Below are experts of layer 5 (counted from 0) of a mixture-of-experts language model. Rows are named router (the router's row for the expert), up (a neuron's input weights, with its number) and show model dimensions 0-191. Each number is 500 + 50 x the weight over its row's rms, rounded and kept within 0 to 999. Numbers have three digits each.
After each expert's rows: a language model's description of what the expert responds to. This comes from a sample of Wikipedia text that the model never trained on.

# expert 18
router:459536385550403505537528553357506484495570376456533530514508612563419547480411442485539540519458450400563523460448474498493519548479481536464566609563525572459574522559473471481514517432605490492539499535570531450501553446534533560511488540562503423490340472492392580491528480465529453470445398553465517533508475501531448547487449514471449457533521441509459505573491565514513508460567555460519498508419490379478482475555459463351542450453533529497444437451534464544476503574484421535495506481546500471476421463559511541555489447571518505482499460510528433498496539492483540548
up2:482478501521496484558492522537441535498523409566496529563509469505456497448575480430496465565622534437463462471518556488477567492464557492432557479471470481435536441522512488527461551519577554472516469595458580459452567464534475505418492479522513525480404483527466573407418458596473485438343454563555504470455499549493475452483472537479536434472452520456429513584523515449508432534525438449537405464449538482528434474511439520390597601465424513500562425587579514581473430449526477544451479524525631521477481414518469571483553498566597532475568528456459425444506474508500426518
up3:482486466421537436516497625502605458492477473465539512614496471542463542514435474462506480530420428423529442470469454440478530496512462494514482487481524471529506523488533389525449595540526561441491539562530449417449470512580542364490579535601453498455585493487371473545390451488479507510459491580469489485527593439560459465547551518503564527372479522552468471432482537616491459507529470505567472513524503520514516425580478553588584414460545472467459506523588529493517496452529457497599522553473463450478470530429444472590528469527502512505450460542589479427511555507435551426
What it handles: Counting words (two, three, other, several), percent signs and compass words like northwest, plus mid-word fragments in names and foreign titles.

# expert 37
router:566515504540535495435508560584505498578587416494457488543407437515453589480492585486443524453458536621436530460570495513501449508544443402575411424575478567488423483326567412518458531560503518503434500527505527568499564594448512482521497533445494472481580423518557531406389509507514567575547546515486543585475469495490493486495397467501522469484399503548537511478503493508609503511427458489465501486490488499552502497531473559434563588504460416531516493472522469586510499507520538423555503534490500536503556405507513512538578479444499558513513388582489449492500541501400498493
up0:505597575520589521535501510487487459671572505560406487539449523532415432552551525469529521547483468551591543552517456527530482520523546464546391537558543531478455415519495503470494445479512540559498446515594481518597537441482511581477539513526411461513394503406549514461477482411431546459463535447468460487433444498607561507568419388488445433506459445558524435506436552461557495490522469457497498544566580523493545438545529561577534526539401423465563427542534507513443571541536443440507505499474498472563564501482525470470519518491463470532366416529465464487486489474558499531
up1:626501555535479476438519563501479589526627538445483449597518528528539525586513427436507416493529516510532419517550574454492525509439498451484525401536574531457536563430439476507528586494469468507429526484472490476471475496557415448492433538501503481553451510463484526485456584536484623521541554459488453514545565529457509537459509507537428521495487505547491567413508545502560514381493483422422572474521605493595452491493476457560593462526487369496563492485459466538533496491443465511529516421519519600471510567525591591488433536525469510506588405436473424486489492582424573473
What it handles: Opening consonant pieces of words split into fragments, such as b, d, sh, st, ch, cl in dis-closes, Whit-b-read, Kat-ow-ice.

# expert 3
router:537536563496513440491465517443492480451529471409447492534472496511508541506575546511447446534522621566459570516553462554484499517477445439558474606539449526449555519470507415432440479506539428496592478527487492611534560362522627474458435460458511485480492500513565610476470454399517511557488512525453522498579473496498587472477501526507459450397534491554406520420446510467500408528545587454476487531440464561466435512481482408419454551434452481581498446497455472573496443519532448548589510546489506635552548587603486489545557559560502542520456513440490557534464483455472493480
up0:576478594444514495495499554475556504536493508458452473478551455510579505528555570499456491611512475615578636475602498527595496485456440470483429543604464544373489544447568490464526454463435598549517444531469463459499440527462510534469430452494407441556547448435482415574432618540446573539503488419526491503587576440488497536488624533457458494439538405476425463448491482446527520561469590493475498497537493451473488475553507491513518518467487505471464421397532508535506500456434520536453429578436454498508497531551511508503503497462522502526485552424568466514461415534423561486
up1:545452471527452524529403442441511524450512469609466433518447445534552493548528587479458467420438576499582559499442433532548548588456424572396533519446506511432470518491475457437447407495516418453563488583523556551523479536404495470504487518534530520591492518547567496535475490583503546549559483423525458581517487417527581545471521598468501509482456548603450458423439444536477437534516448548471479514477450531447467507460499503550573587473480594505491534515543518489482510485514492456606470457456436597531619539476477409524388441495583485559495549481537534427565542541544504502
What it handles: Year-prefix tokens like 201, 199, 196 after a space, in, of or a dash, plus "the" after prepositions, as in "at the age".

# expert 45
router:446490518516511476440528565415447514540442481527473488429538471446494535464627417553443462561555550529518541420492447498477471509512573517557498471477542561548488566502501552408470468621471526512532507523509497479549544518452508497519521430470540542472519516477532476548502443458415490463550523575479465425538404602422531551508411562460564481524436509541558475570550405429445532503439375446505522540503508450446478459398469538579472508554504497513578387537532588485472489549559408489444594472612467441553495551396531501543435505545573623501445479515505461531505523487482468404
up0:547464534446639528533525512459449518489456554468550509447425472568520505538480500526465453525502542567501456543444427504577438547664536522458596490518467533542517390490486512461452511421417496485405555476393466545523452456463517503464456537552519510475539540496546499481559446491519435474456462465483457556464456524567554506474491531608412474478475444519466498539472509504492468470440402487539562478529486513511535483521515481493534487468532459355470522527456494541482428362500335464533551559438491568415496604505508548515496534519589566531439547504519399544483456442412585530
up1:591497457565446498524470521507536494518507483509511606501630487391514468474517472452551503425410480561500435499498544538566522535498523445415509430552520553543510515414456512451515504513507450490498506481598513527538511517521457466512499475444467362517467650451441473477521332457548395503419423547484508435538502485443515500517489435566545383491506498474541487517500579580505424496613528482522469473566495476537551520467515475556463445523495561533419444362494556456465595383541486454489497480532518474588571551459541533535428572506480559522540513542510466423517530503496540516
What it handles: Table pipes at cell edges and pieces of Russian, Slavic and Indian names such as Makhach-k-ala, Ek-ater-ina, Shash-ank; also new, former, Soviet.

# expert 10
router:478627432569461560534520487557494491430460465446519534466475500504485459546386526552468550428482471452404506536548525484403602388469607472515540516576559444442489501587543545503459553584496537488517505538452492561487531534526478492570523508422584508403577488477400495509587409449487554565542575500510544439467404584481483525481484483456546496578475496520460544523521458462530539535559434464513477566566427453490468466539477574484460477523461474569529604493433522554508497538494443584386459490558406407545525460488554485420476533476436510504419506553449518550502564498498529423
up0:459527592568436552596578499476462564563496443495472466562418537584536453526453468523527361492521443532459457545496485517519496421569487405562462578627589489566562486460433411523427534457499464508576524524479578498465567493555447503491517428486554506479559569537486552524484496419558401526508518439532562514449461452526500427526510528485493559420501467528459467471579528572447548462542415484485505609480459366468586509512520521490438405582499571543456504522520505571458507531471530536527495487452481626523538474480536530501550426405484456473537504412445516468501517448455480518
up1:448470532492518496563442456510500572515553356495462533491454470465400490460507477518526544492531546512480544388506491463549538500523408454490531515531495341580531481549543406565514530566536536512543366484496626458522532658525480514564546537474491511535450598519526460490436537630614583497542482519519504503483557475508479576406500470520501546500486518552494457498451485530564569433559521505549547507474441499447433512413424498504506578551567464565460558518522475482490477569520551525450468544397509429504431493441462447516540487457467416434488448522550519554495471561454454557
What it handles: Pipe separators in numeric tables, especially after digits, plus unit and coordinate tokens like °N, °W, mm, ft, million, 000.

# expert 24
router:406486521536498486567584471522514490420479472469634438427426484553534531534497509452470439553552443514470574450542500514473466501543532529487503503560485531488609593428546552555463444546450451562470492529424464469546561581403430533585494575460565484467413486518448421525465537423457454516505562506450481467503480451453459545462487529540428522510451508450486604622517537521520537420532434460520518458517480417490444434452575572533454452558551459467466514550511496526445492519425476601528595447586511441471394502448520497548556503410530536553579433432529545523570410495499510472
up2:506501472556447436575592622479519484391483519478456548499465455469533493536431486467432379541504565463481560476512503521445480529573564535471509460552515472586539480505553497414471427565596555507512396441458503584495486470468441421449544507534601409468460478613529450478536548443484464467534460461567504526512478467477507490469517446569515540485556516504438486523499534492493516473538483493502611497422517451523525439444564494437495533535548532432431606562487510548466531436487528502579519493593449500462486529538451492504473465494466567598647445503501449446498412525649584431
up3:466477548592554454578505446545535517484598518481579516514451528590449448487454378520561541557535561502401495532464545598440477477455548496502580494598549442495528468512526537573462557503467569591447480497534501388430487500414517373512501546474481544532528440543530550616453540492582575545474435435527527432412480366494514561517602427477557585484517513488550535541559537526499490547471425529459535436533551473422521424480488390525402546517493544532464449524470518514433454483420561458528503457490472504485452487490479486475560521453480464450564466453515590530466504516536497481
What it handles: Derivational endings like ation, ized, ated, ified closing a word, plus commas and and linking clauses or list items.

# expert 22
router:453472485542453471466487511418522434489511511435469508554493599572566419417490523537445476522470524544538448555475473438441581527560599478445427560507430505453462490527458537475428524450526547483494520519535508591504485510410523479398473593601467445435442539576596553534459533482396496489539478404474546536517471527506480492508550425465520577570454537516517552519495422514505429574557596548503547537501575482535518487452513443438472442586545463387461522512468467428429523513553580473564551598423444495529589570491508498532461446492486564477565441437548396447478418548494532516
up0:477494564409592495545449474542469404437471479549400487524554515522492456564493398504461492560487511471654472507493484518506528464515455538573504641443443450562548517453513534462450532483372446476471503555467533579499522563495461555453506516551523417575527521516532614592468536417573403516549494534570503473507484558482505629508528478523471436509537479457482542602519518559601424595502610516504437457550515444486511586515490503456576534482540566434494510536489565492421446532538527545458473490520496473461552485400460467500436463469503542542518443559506534431479437510490576495
up1:531486475600471509554526567436550463515563502571513571523443524387618471473498577526531471462552452503529459631528548580484549530501528485456494524552438440455560449514578531468366516442527463450442388540494461425468489488559540434529512504505440456457459546436461460528479527482412467382499387528413516548577500457497582499421560398526513531409494525475482399546464388424508538489442493475492484553548488561459513481443540494469513490533580548429476531541444467457419513508512589507484468538438485502542540549499517502523545494489406468597543538428511510501494452518530499408
What it handles: Words right after the, a or his, such as own, same, new, first, example, father, largest, final.

# expert 16
router:498466507553496450440532471514466532599495402539426436480492541402553513464466569545426445511528493517440513550445469522510613576524516516531544494515531523599437446465553513478438487470485481448503489435675548537579445499528564544561410541493486519424428433544564504478565494488492551545451473468520477558456504425472506460498476477535493422527447583419422489582485516486550476563447532533527459487497415580425482475583479472522492452527495493553503489579507432586536497390461533478539495514440530564444430491574513461582580460411535561507545502487547455532467521650451566559
up2:565420474509525477555541473596420499531502556434624487521439432529525494482509484498398555555559405573635465445482487492530534616603571513433476433467399420544481349547560496502442423405467502500470426529535474524473584449498491497518462466510474482481475460564507555485538495552484430557598487484443498578413518436462456545501525529460414485429425549500438441466577473495557492528542504510520423441542480526441515574526436465516558478491522536448513601520417486477543595519459490446544548466503507511486515522466531531593475557465520502463486512505493476552569442567447528474
up3:595502496462540456415560598469550512496427460590468490550473508534495491588507593515445431539467481432499457479524433602428483527523515535520512528544540601446480352467520537517450506521554538494427436457584562526514509500544473509495484510542571428574449523560464485518566482505480499558430511509491524523475408392449581468473500456435449548472439455477535456521404529420527493560458463438482497562467539554463544519466499429547388424455558519556394544495454448492462485384413476479538433517389544521485489554501473527551568463446544523522586519452562477548547569499520529591
What it handles: Short consonant-heavy pieces near the start of rare words or names, such as om in Domestic, ic in multicore, c.

# expert 9
router:462511474525497525472464412467456548570475404575618506446593444510494504491559443494420585571486466549439536476596429509449536500499496555574446510557561515525513549455470574573561457519505505482571542616454560475549500492490606484419543473519436588456448486536528492484552441463485504381517427443437456495521525574492497565550599444530459416480528460500615481489526498529458548457440525472524526385506452556414460504453519500545496583441541514536497444477477467400533521461468446481571517548446479445471446475562540547407489532522550440486492472535558479532407465564463599539
up0:557508547496488508500484479423425516489552396565571553504542535509501498454548532495493473488490467498526488488536443454470500493509541467590485596521497478558507509449526529610584535519434462503404539555517576535490481564426472469380521434512463573414441514523555543415620472550537510445511497415469477466589424458509503428520593503506494510498515482556522468432626559521590453500543498526469464451590550560582477487555480566530534575427459494429585516536496474461602437437532492449606403496435535513501508395480547476484445599443510625576509489509545471473468533470515538515
up1:477528502443523531498477416593529440545602456427558550520548469471509453525425555526555457551551636433508609424642514567475487476515460516428496560504563511491510451450538468496492423369466425432556547453485454500449555543576523439447421476541512460507473546509462454516560462468510516577475450460507554568569525460331527434508466553495447483482487464469558409515531425535455501497527494541527503441567508479430432556489492548512571482492566487545474468578437611522571507511511500513552496442496475535500475433529500424487500515420632474477488509479521478495505383492502548520
What it handles: Short vowel-heavy pieces ending names and words, like -le in ankle and puzzle, -ina, -an, plus the pronouns he and I.

# expert 38
router:552570493538494474504475511484540539530538499473467416490563430390413489404504530502463561428478537513500584473494521442486551582549485433513423536507495571506422509478407538461453528440598478475485492458457525444591448483506468507514451488467402452565417512577496576503502463503498466467496404589466566478453468475509468508496526455556536449563540457529466469555500467491506611507517542489427410482601416622555490558555552475351391485470441492515561557548513461592590490449485532463522529558457519553537578505548510540443501491533416492484532438495541406466519475575406475536
up0:519569376521502390467502487583477447546556474486558403497526501477465551452495595481547547541497479549498551544492469549489641509523525472483480499486471540435598464495445499476432607507554571581507506433527500553450427509558463467433460484501395455504475596524518568455563472489541450428464538565505568473432508492532531459560493441451494516522587516467564485517481497562526443440413513414376437533554413517437461556538518489467575418567529551455508488532461514559497479519435482455515543472532526600545550564456407508496599466581461592470512511502406529451524496504522593521
up1:472585521431572506479473559424495467479546568409487582574492403544495593519561519491539583427480491580450491445556481474533580581532470539588411507557551511485471485432498479553433562444448567473414480535547547590405500647580548486544458451551543437602567434516544485512508525563540522618501494460510550495448539469488514557444571536525501398412452506451522500549485477567435562530491469508490486449552457500513503510481546491490440506478459561457488492537436514581507552399505557546563561390452505527533524531452554500429457481521433443556420531487502488493557512522453537519
What it handles: Single capitals and short pieces starting or inside names and words, such as P, H, C, Sp, as in Pr-as-ad, Hy-p-notize.

# expert 39
router:470526486446556429495474511599532515471423516504501583463512478541520438499530457452537359434484508550495611402527431524578432458575384501565562447552542496448483503494531451519431506462490497551433482482534410496468604577530580532554487537467573492522572493510537506516423641411509464520529532441469427438495497545471496491446513508512527472566481450496580527474520492561518516491451510539441495470503461439490543463463550459470514508563527456507500547487606407506437531522524493459467499555386579559516466539525480480520576465425522473579464514412630592626427499456521461491
up0:451472526453532514535519452510551454481390440455430562459587369521508474516546458470527489516603554448469539487405505505589468530552433521497491485492459415488484462522413518572434594496470486538517437496543493546563498503509517504475496576582463551555534457484543503533487366604539480490517516438511471500467492524422550488525533523455481573526528520499500613424507545557509427427515505479563505394584465448549493511444488630583606514521494459465485565585560488525520595449466495470455558503425583497517553482451523367546539495557466508405463466540506492484510454418560557569
up1:455501409494503440507400524515450483514501422557535536569569471499527462482491501496519562385560417494488521522517450538575543521462545568476452461449427436484481479506537583478507473526443503525565533465559541405539562466460418390490382445519381564481473532501493458563482490542546447504586447410540551436476479432557486574553560490515563521511437373519567622480508393551558503542549567604480499487592485529522511503502513483567490536554521563467479472533539444498435463546521437411472512475514551516449496502486571483428518441519496569482550393534492515494539451619543456546
What it handles: Word-final pieces of foreign names and rare words, such as -ent, -ner, -ler, -inner, after a consonant in sports tables and biographies.

# expert 26
router:463480468463611501486572540472503462446517588558398433571580585466509501484407477434448578535517498547502515445517566489510455424607518478461514476633427595608470520579467544554441466485536434556498496509488528467514467452589510463534428535541591527517509487543478460520445538509470451473465518499451481442539545434441410550447483424567514432499431537519473607537493494493504437557559438491502475485407604470511478484497498556425399521456511508518467536514536510463541456430421500526534539546573491453555432540462539408459522468448584566488556400540461534464499399515532543520
up0:475448434527441512568525500491511495457483545507540432562407563547437502457584458411526603468455455548569539512560505488428479486532470449447489524469473500534498476504465469490511415523485425406443453567511479545488497513431471553402566417522490520504491525567539565491478545466571435470476416468477583496573540495515516564480490546539504494451484460496399495499474436411512452527490475567440490469603521477466510546475537435465432456446603560462550412509480383456584499465491476494597482526519624531486528527560509495480500463478414509550611458534476563407525386439476659512
up1:442437539556500466470413514531579567515428587513438475616468478552515450452552533439520457558494472532518488578490537548437473518477564523496470534419524527591454507510544501470549492451483538477525395527525468524526549535416501469480554534451482511484462634466634490498546511531424557440486485448512447465546481548462492583445532550523525562493585496554444444406485599529524514517479454589519466556611468482541553522480427578484511511456452411473476542588571604475478481591550509485468467519554428494516539566392415527600520483423481576460406526497435489511451477425479515480
What it handles: Commas and coordinating conjunctions joining words or clauses, such as and, or, but, &, slash, then.

# expert 19
router:498482407553535462487564478548513471488493537567522523474474503435530570543405470474473545493504429543544413500533572560556479529479558453457509511462485501622555567527466462481486447582582420592485481566381499580509559402488484529468501510478516467495501465570438529498478517468484453569472570588438518544420441500452524548496439484548552582541528494550468541525635450504465481474588548526568460486439503593526481514534510480485356445424421484581549419486489444471491508467579495509567554484582499447498402542511498455467551439465407492599439521510490522556440389461458508502
up0:437451449530488522598481541514558587474607453569497435387552550552430439443560442482555482457507486496420461542443526434503479448444598454465512470554577385441506526446529490492592447492560478609565472521532398519487508475512458515383435452529525478503459553572432493486483478515501408539444562501503489559459469469472476545490508603549485518498492465605483481406491560488462500477545517483550432483408546462585530629529442453526525576501392585439497527514566530498483535490464532439563509534491466420463445511504474428531559539516495536488415549484536537442517490504473597473
up1:442522496555484575447554583469483486523523582394458498563481518432485569466499410464520477554475434482498360450391634524538440592472507442536527561474555515494455557483579515526576505461410499466395455543602535467505540388520572593516486462484488550462463429481505520545484412464534449476506569570540405457464530464540530511535466474453482465469470486531429536418481581506444460462516547443543496489447552483482514507506540544515538487534447579491468485367568531511530499416544481573455537582481480437544556411445471524493494473473523532528424477579493463482435476611501535463
What it handles: Commas after names, places and dates before "and", "which" or "but", plus closing parentheses, quotes and percent signs after numbers.

# expert 1
router:513559489421471533428451531477542518511464448446472472444602499494432536497530454509548479533582542595629533406496467504458401462470473472448519482519486487480439492548502465413458544489477554590524493440532448466525461468517528506526462453502607479460554534552501533479416449396486375546535517557486510567568413491415547553472444534454608507508474488499513492493481583511511453496474568507484505526456533475410465543382421439530560528550601503477458546487486556512468517520545511426506484556547426446506576593479547426462597534433557537460417480506612615472513532493583457503
up0:484479537529480453559504494451511466470422508478441529507540495478531504470505435491533469474566499500528463552498485467447479420508490452533517415440598561558450495540569516422491444574460470427522577512556505532554547570468439464549442427486466548519499494591553419441498574527491434447431494595507441566483561421518404494441502456566525464529472540545439481412417501575540500471510557554532519501490434485487593598465554553522629572479559426467490435523406571563484554451499602585494566490482555519601446557506464550513471497364548365552504547481526502507492472544442535530
up1:405525551412513548464466518458540506552465507597501470500531444511515551561487541410487585554504561531630509488461516465478498466479471434442457486536562389503550487515498504438515482427451447552498475507446461520486449575459481489580551499504572409442557510496539441422488499532484460489468484511496469497575461482404584492485457489527584524490429510534473454496519518551416494512451530612602610510443455576499502601513517534456511620529538483521542476442457590484556544478483521499446413467569554416550429485550497491385577592445567484518474489453562517428455523393455601517
What it handles: Middle and final pieces of proper names, often in tables and credits, such as Beir-ut, Rous-h, Ciel-o, Tann-ock, -ford, -ić.

# expert 14
router:476532434528552572577478410540541494478466508555530507480492469460564500591493525518522517479507502467493415484496534428466503461466573495508475376466466506567559537515592516563462518567468456487556515587411512490435565434540337515508637482485455543443566494454439531544545398539456521509503495507489514450501454506499451530498463573430533551571532525567546481514536456476567560507549442455541473554503521479593459443527486540561498507520485479477527559463519591497478518475419452514396501381599399424545525521422548470424533531571506467449425539552427572543551568435536503402
up0:459441574541619539611460472487589545559543481536498515516487448490511523480531487484518473469456480548471591521516459425515530482575518538487520493429464403524502493568473487541470447593414478533621426618517528388480548454452524374525488506453517429474566656520505452488506486590594536542515483591549535422461494518482448531577478561481481446487401450457489490496494565494476512436482618442554539480513514531498496431541471560560473525593550544508496528534516526535491532459472489555466417496479494381462523552533557464506590391534500448545540437453545523529461446464526548500
up1:502571479449500490522463507431532635518556451447500515447513508486588476521519492518569504471501438526493536542448479489514407531523370538466486496481501477489644445523463386384436472508494416457517503422478532544509578520577528450530417470558490441565567518465534506484538463544483471537493446498474495544536486538453515482464568562499456582599562416510485469507503502547456432468495533531509442554505438487485485628443484372485473469426499452514513513526547510459525393388532502450511482560587547410513563526569577478472486550455490481524511499396515424529549419570633444504
What it handles: Pipes in sports stat tables, last digits of years (201-4, 189-1), and "the" after "some of", plus first names and surnames.

# expert 6
router:500498526462522595547411478563525520465476441473418530476478431576505409449456390451439512518497507480469538498488492405480490478447419496502532550527494449471436557642554520537522528458659534513457496451445434517572513490533448606540454456414506475540458471520488495541487557473453542457526485541452491508497469585556565506474471591499558530501460528548479491476515566422517526518491560472495535520580463499613525443453575484495443485448618537518420482482446450551477473597491497423570518568362462484493430484514402423490468453526633591518483508522524505567447467525447473470
up0:542447467550546568547427512443460510523493501435433427428457558537548493534546402539500570552500426489410602511437526579483443477469462526520495582443493519523473458508465494514485575464532477487380490606504420540485483532410465496440433389368392521529469448465497489585478487493534557451539440474494498494556539532545461475518513431530421551510447519564529448397546545465479506464468537493522641525518538559547530440501520497594495525498586533522505472454531526527495469534454470520517519542494435535423367487495571538432474387538470501607525479524437572535395497515497461462
up1:562450521558547492520440445506483565517548421427468424438414545491468444486509506465457512419586486473566498503581542534532464511518546415468550498490433469461445530565604464501496474499573497517434448482382518520452549435519443510448446502593493437457428476494474499526566590442560528456571542493530564549487447515469617393557497514596525549556564528493470510435562540491485553534502494469469495516570584521558477496515541436463496466435561616517504470536475468516547542504538468441629391510470466445483547486504372539517435511501626538556473522525547495547534405417443479521
What it handles: Month names in dates (15 May, 30 June), plus first, one, any, a, mostly after was, is, to or table bars.

# expert 20
router:455581577520495403396504482568534561515460516425554564418447568485483465487529568475502479476428444505486565513548509546463423560529540612445574501506479518618559554517526537522531531473458529502492469429518458536640541514452597495511483570509538371571446514418544455557407575463542449523448533539417416487453553554476558529479516519528468482508461484450452494476561569525468528490550500518452519447476451520384555504509457560538434532424505496533477538488550438507417421518474457535450492470437507536490453509468587559564516558440507404497656476474462545467549512516552530494
up0:453460549562529436462575535497583485582506604470491572546459503448551458562552568447481483557514457538593514521462494487468514534556535504423489547563553502555536451534513499510511514426430513461437539477524478467441544470504523492426472516538448502560476462446514322468443537479507468528481393509408558474413565533457492510574495512417444525454560605450455512501461507426473447414483502575520524485483524456442595449498530478534435489455502457445532559547510410466430561516523486493487559456458495537536435478584528444541421523411462400440524347504477457583553541564496509412
up1:416462512432512393451444435478539479448593443516611513456467618531411446538440502440669553526427499518508494528542493484527455610440483576454517531436471491554556483501563489541599595485453478541476366442494538532548492531566474490538455568526462488496475503453569425466469583531528534473463656522500436514453497458471465536498635476437494501416519479548510470559482564537537466517529507455483561510467566500516487487531473503556428562497534452511576432530563446511512504438568468416453493558408496498502421436498519566480469485527486489553514513450518526480501447503494492589
What it handles: Suffix pieces ending a word, such as s, ing, ed, ers, ation, ics, as in prosecutors, curling, stretches.

# expert 47
router:526565550573439499512527455506500570464426559478575587442477451497486524468470581550502472492565507410447513427542617489472467492389557570573498472522473548536470583402527483508430587476440464529587537405468455551461574472528416576509560496474484546495495428513504491541513482453438467502581460495520428477432513550520538543501413483475440490476598454506484527547553455466411564441579414526490439565443488474481420485470563521474516430557442424607539488483587540466525557549556439465537480540546445507467559449559550506569520432472416522512535386460444453487538569531513455497
up0:451547543510466541547554588512584532526503449487617554382518452526521572502471514578485491538446479470576504499425519533456517460481462487470472416499535422538570504464571574506525576440544545567588489475421519637489465434507515435485514447482521439532455520445566544555538462450546501459600431571469572535517589455428505420509543388548491499475566484458514532479483565514518509439600490491500516506476488530527467464490591537464444455513550477470525564344578506562484513562471518484483526440668562557479536406469476528514428488528520481458536454526450540510450484428532485551
up1:518452501551483502483363429507462523563530604522505515464468515501523394442428507390472463449527469502423520542556576495442573433474459471520474543491487476459546456474470467497413401468455562586485429468568444489566413424606453486476527490501522422527529489541565530521481483507530564476520509465462513581538490500590513529475540537558510436462529497492530451502597529512489607486448469498438461582430466544550412479554499576589599469490376623473542444403502503496444440507460458510540507458538514548408464509518517477568420505546554475549421521455447435496429518453450441474
What it handles: Temporal and clause-linking words like when, after, during, where, because, At, and particles like "off" in "laid off".

# expert 32
router:492522439520572574559484414537530493469459520548522511485471454465568514583491552523517512481514500478496412490503533426458503463453561487489479382476467514578561531501594516562468525569458455482541523580402502499423563422543331511516625480475446552457553496456423534542551417530453519490493497509495525451497467494488456516492468570423538538555517527572535483516555461479542559504545440467534461550497523480596457435522483557566492504536476473477515562480511594491494523475418452516390517391598408422547521499415548486427522529587498465477410545556438574522556579434548507393
up1:396461497492586522542536455478434529601486475544455490484638484462485500414518494467486448403537435564552590511495539484614515453529554561509492445475525461520598542454511552453534536530504557537496489513547436529571466435530474465482544520634448556528471462538461542478437458481504433414426447533531478451614463515497500488565510603517527506497498516524458472535446479444457570417529472463542479428566462486476489520481497440556531516567555568531423528455445465510465588453522578512639571435552460467482421499531494408515580607466523526489495531450491422587563566494497564522
up2:584451408517447408536513468555465527572521545458512515483522453463548474556503519522440445528574461449554451414507464529579515432463481538516457589516610426474386497514468416474399509505486517517462449469475425458481536574534493413552591514492585501530557553523506526517515487568486388503455485514480458507504516555474438491484525495464422448540539509608538447412607616617541426553436463475474517605494598470450570517473548473416517429539581594519472435503501510509501530480414503497516428433500446531515480504522451464480492448457465517456537462515489478517467452408519616473
What it handles: Proper names and place or country words starting a list or table cell, such as Jones, Pakistan, Vermont, David.

# expert 31
router:463459540530482535516563516514488475476472440485601549527535494573500474424445514558496475510623507535499555434568455591499548530500535540526519483552476428504453543509478504634488423476494419571519564498457470416478447550479521505504534486428536406558496448558429482513417545481452474470493441448475546562493498524485564506518558502500464467512521664469404465480481452509507542535499396467599424559469480586532478472397476426533440504494521550589426503548491453484455468539513567505528509460452565541482499475578495539688523495448541533427514461439539516624512424424475564502
up0:422506518483516495479499556457447416446562565505463558529429461541555489460552450495510432499508473525580398544494434423442533523522461475541602486438424522503539503588545480465520524469534473617451605440548387426476457538421491569504465396447456574549464511563489530496321591502471542565378599441523469476588502460488554458539495480537491568556433588454499495477421446489568538436555427522539514570522500539528475521395518471506457514447512536542524512462520504469451491533530542526546523515463601520471561495554535525474481537470473487409481459496482484605510457447517477474
up1:507493455452496421488425504468476392443452464540473450490511492444519501505461414449511544481494575582490488583509521544519520477508534530397585481518489470482413429456570382467564542496482488486495556516446570497524542559469564474473584614457439493433587396486475465497452454438475529483481449583480430542461521542523622513558469563521553533529492543521432461429465493522498449500632453616591516558395494560572457573503543465587500573498500513498624508425510435483488474523446623533432496528488491588535489499481500443535474441425465457576480491464492483495459516476553523549
What it handles: Middle and end pieces of common words, as in in-ac-cessible, per-ception, cl-ients, plus "However", "as well", "at least", "used".

# expert 23
router:424519515527565579551563442582483491480414465512507516478564451421527515455403566532539554503534509524470485442507495408441473537498519468547551428516518543511502498501571558520584556496494416488567486522496554551485560536536421485518503459430455531452494459491539532583533455482444467594589546576426527507429446546456461519516469485445524535571504536526468545442550492451485577557580465530488516606472462430497433403551588513496458456455403476474454564517557508559533483554464451463453577471536406410558531489434519459513511575533493463533399635630505477409558544506538523417
up0:588520465538464449462474448515480423492478417476521461461565484489429537512503482497571571584538474455452501425523497509552504550512533490513649612462529446443452537464440519458566573461489459546530427452448555377482496467511511399519579456512528472514416490505509547435506487552449560534559536472578467550453472396473567535558470402454410484509535580477543485403539443500449483534491517438445522474436396514454441545554495527556488583400464631427482545463463520452513534534502534541464494477474450542519556531416544475486430542494503536497538597554557498443470536609539477561
up1:516514527453470474585540591394489515476442568466423534535483461451611461495389506461426500444605451509597588484518465498517523428465533478509554573581571574468493492488499512537474519510530554561460547496458472470472478447587557471530498409440512508476455514533485445491451543395486415578547467561503510573487498516542541476492585481554573521514513531466512526431443500404490453501554531529513541561440479442430472570575447481504509437453514634517494498498432495455612454484493507538567501386634527508477428438471495476517479435532451533463516580495493539533555549448538469636
What it handles: Nouns for works and fields such as film, album, song, book, series, band, research, often after "the" or "a" in media articles.

# expert 4
router:553542511530504486489482425478487540514488480562583390431513509518613609525496415487525394480470474528567512448500534447429574487454583512404532484461439547527508533501455527409483427446519526466436476510448545457580464615501495507534371508408468525469464435507511543507561509451458527413574469530516549513524480592481513503453463492455563427486516448578462531524528507461565452548463534534539525502497471572568544503447590560508559419548461517526500531539523473491532508556424549540559377579450466487505612474463530541440487564614563437507573598510469470482481414461466427487
up0:479498466493464504412486544568426477576498453504461476524432503468487502450514462534458510499532477495502534529414478563527551481462521515570505459493452602454580462585503506499509354474475491462435547589457533490434502563600530545519499552576466522610572520475436530498520549429459583443487407563602481424498506563503480533492477560511554427374452506466543602492465543455527426511420520409424510410570541494552465553563553485479578498566487561488504491579528565498503487521574471426432428426476583453481511506520535548586507555522566443545524489394472491555521483478529393526
up1:545417496543488579434457472570505430501417582543483406569512522499426542512464481485509445484418494451485476575581440476474510434526564517500520489482472480512601606481441542527489386426475540543360468486474487425496499562475540381549443476495502481556513415518453433470516534536530444472569518520463573489503569499496461520514477443498463562437539470465466432472492535537563543470462503519457439484435448513529499517566553532471563476523557460453526520556515457496524459615508608625531444614483609437519507595483435491479478542585522496490521459488407582538457484396485485577
What it handles: Pronouns, possessive 's and finite verbs in narrative or quoted prose, such as he, his, it, was, had, 's.

# expert 0
router:487530456511572575537507414541534470484449518567516535476480471463564529580477544513509526470505495473500412482506549413464496479460559479511485373487463524564536543527595510561481532554483442493551518572410505508428558444569328506510606492467448574467558475468466536546560407532460517512481496524490536454494462509482441517501464545429542527556516534578538486493546454472536530515552465465556457569501525471577448426518494549557480494536454470468536570483525601511495527464409436503394500402594391403563532500428530488436529525586500457487416551559441556517548591435536510378
up0:491483610473480518505466473591531530379474428372495544567518517561640519501425503357561571411518518499494422579440498554419505562442496490457543566499539513511462450496557478461519456524409479507584446455502432573453466493502528466472470426564483603473554511558523554457455538439578472474490500430526399454469510517555529474527509528442575511479494561531484448514396535461506463532478491397532502485444438555479547455493444520516434500468506505548616498529644529593493564451441473449400495504520521527484481516516520523484510596482421461456537474510460452527457524504453540529
up1:437480560489594584470520514558515445471445411509536458539502470465495580517458408478528454483466521513502516477523522510454542511532483509414587398517508473585573523445538535527456452459556508550445451455491507537504433576458415411485573340529477481516593535471533543415529475514440478557506453502556466470539556477483554555551386518546577500529552426495586495603427561476394457553502481491510559549444576450523467539569532414515509528443537474398503478547454495495546541590498491510425530541474476526438496524478538478383468493439497481571466533488560583565557463532389538556
What it handles: Plural or collective nouns closing a phrase, such as aircraft, equipment, workers, plants, soldiers; also and, commas, digits and spaces before years.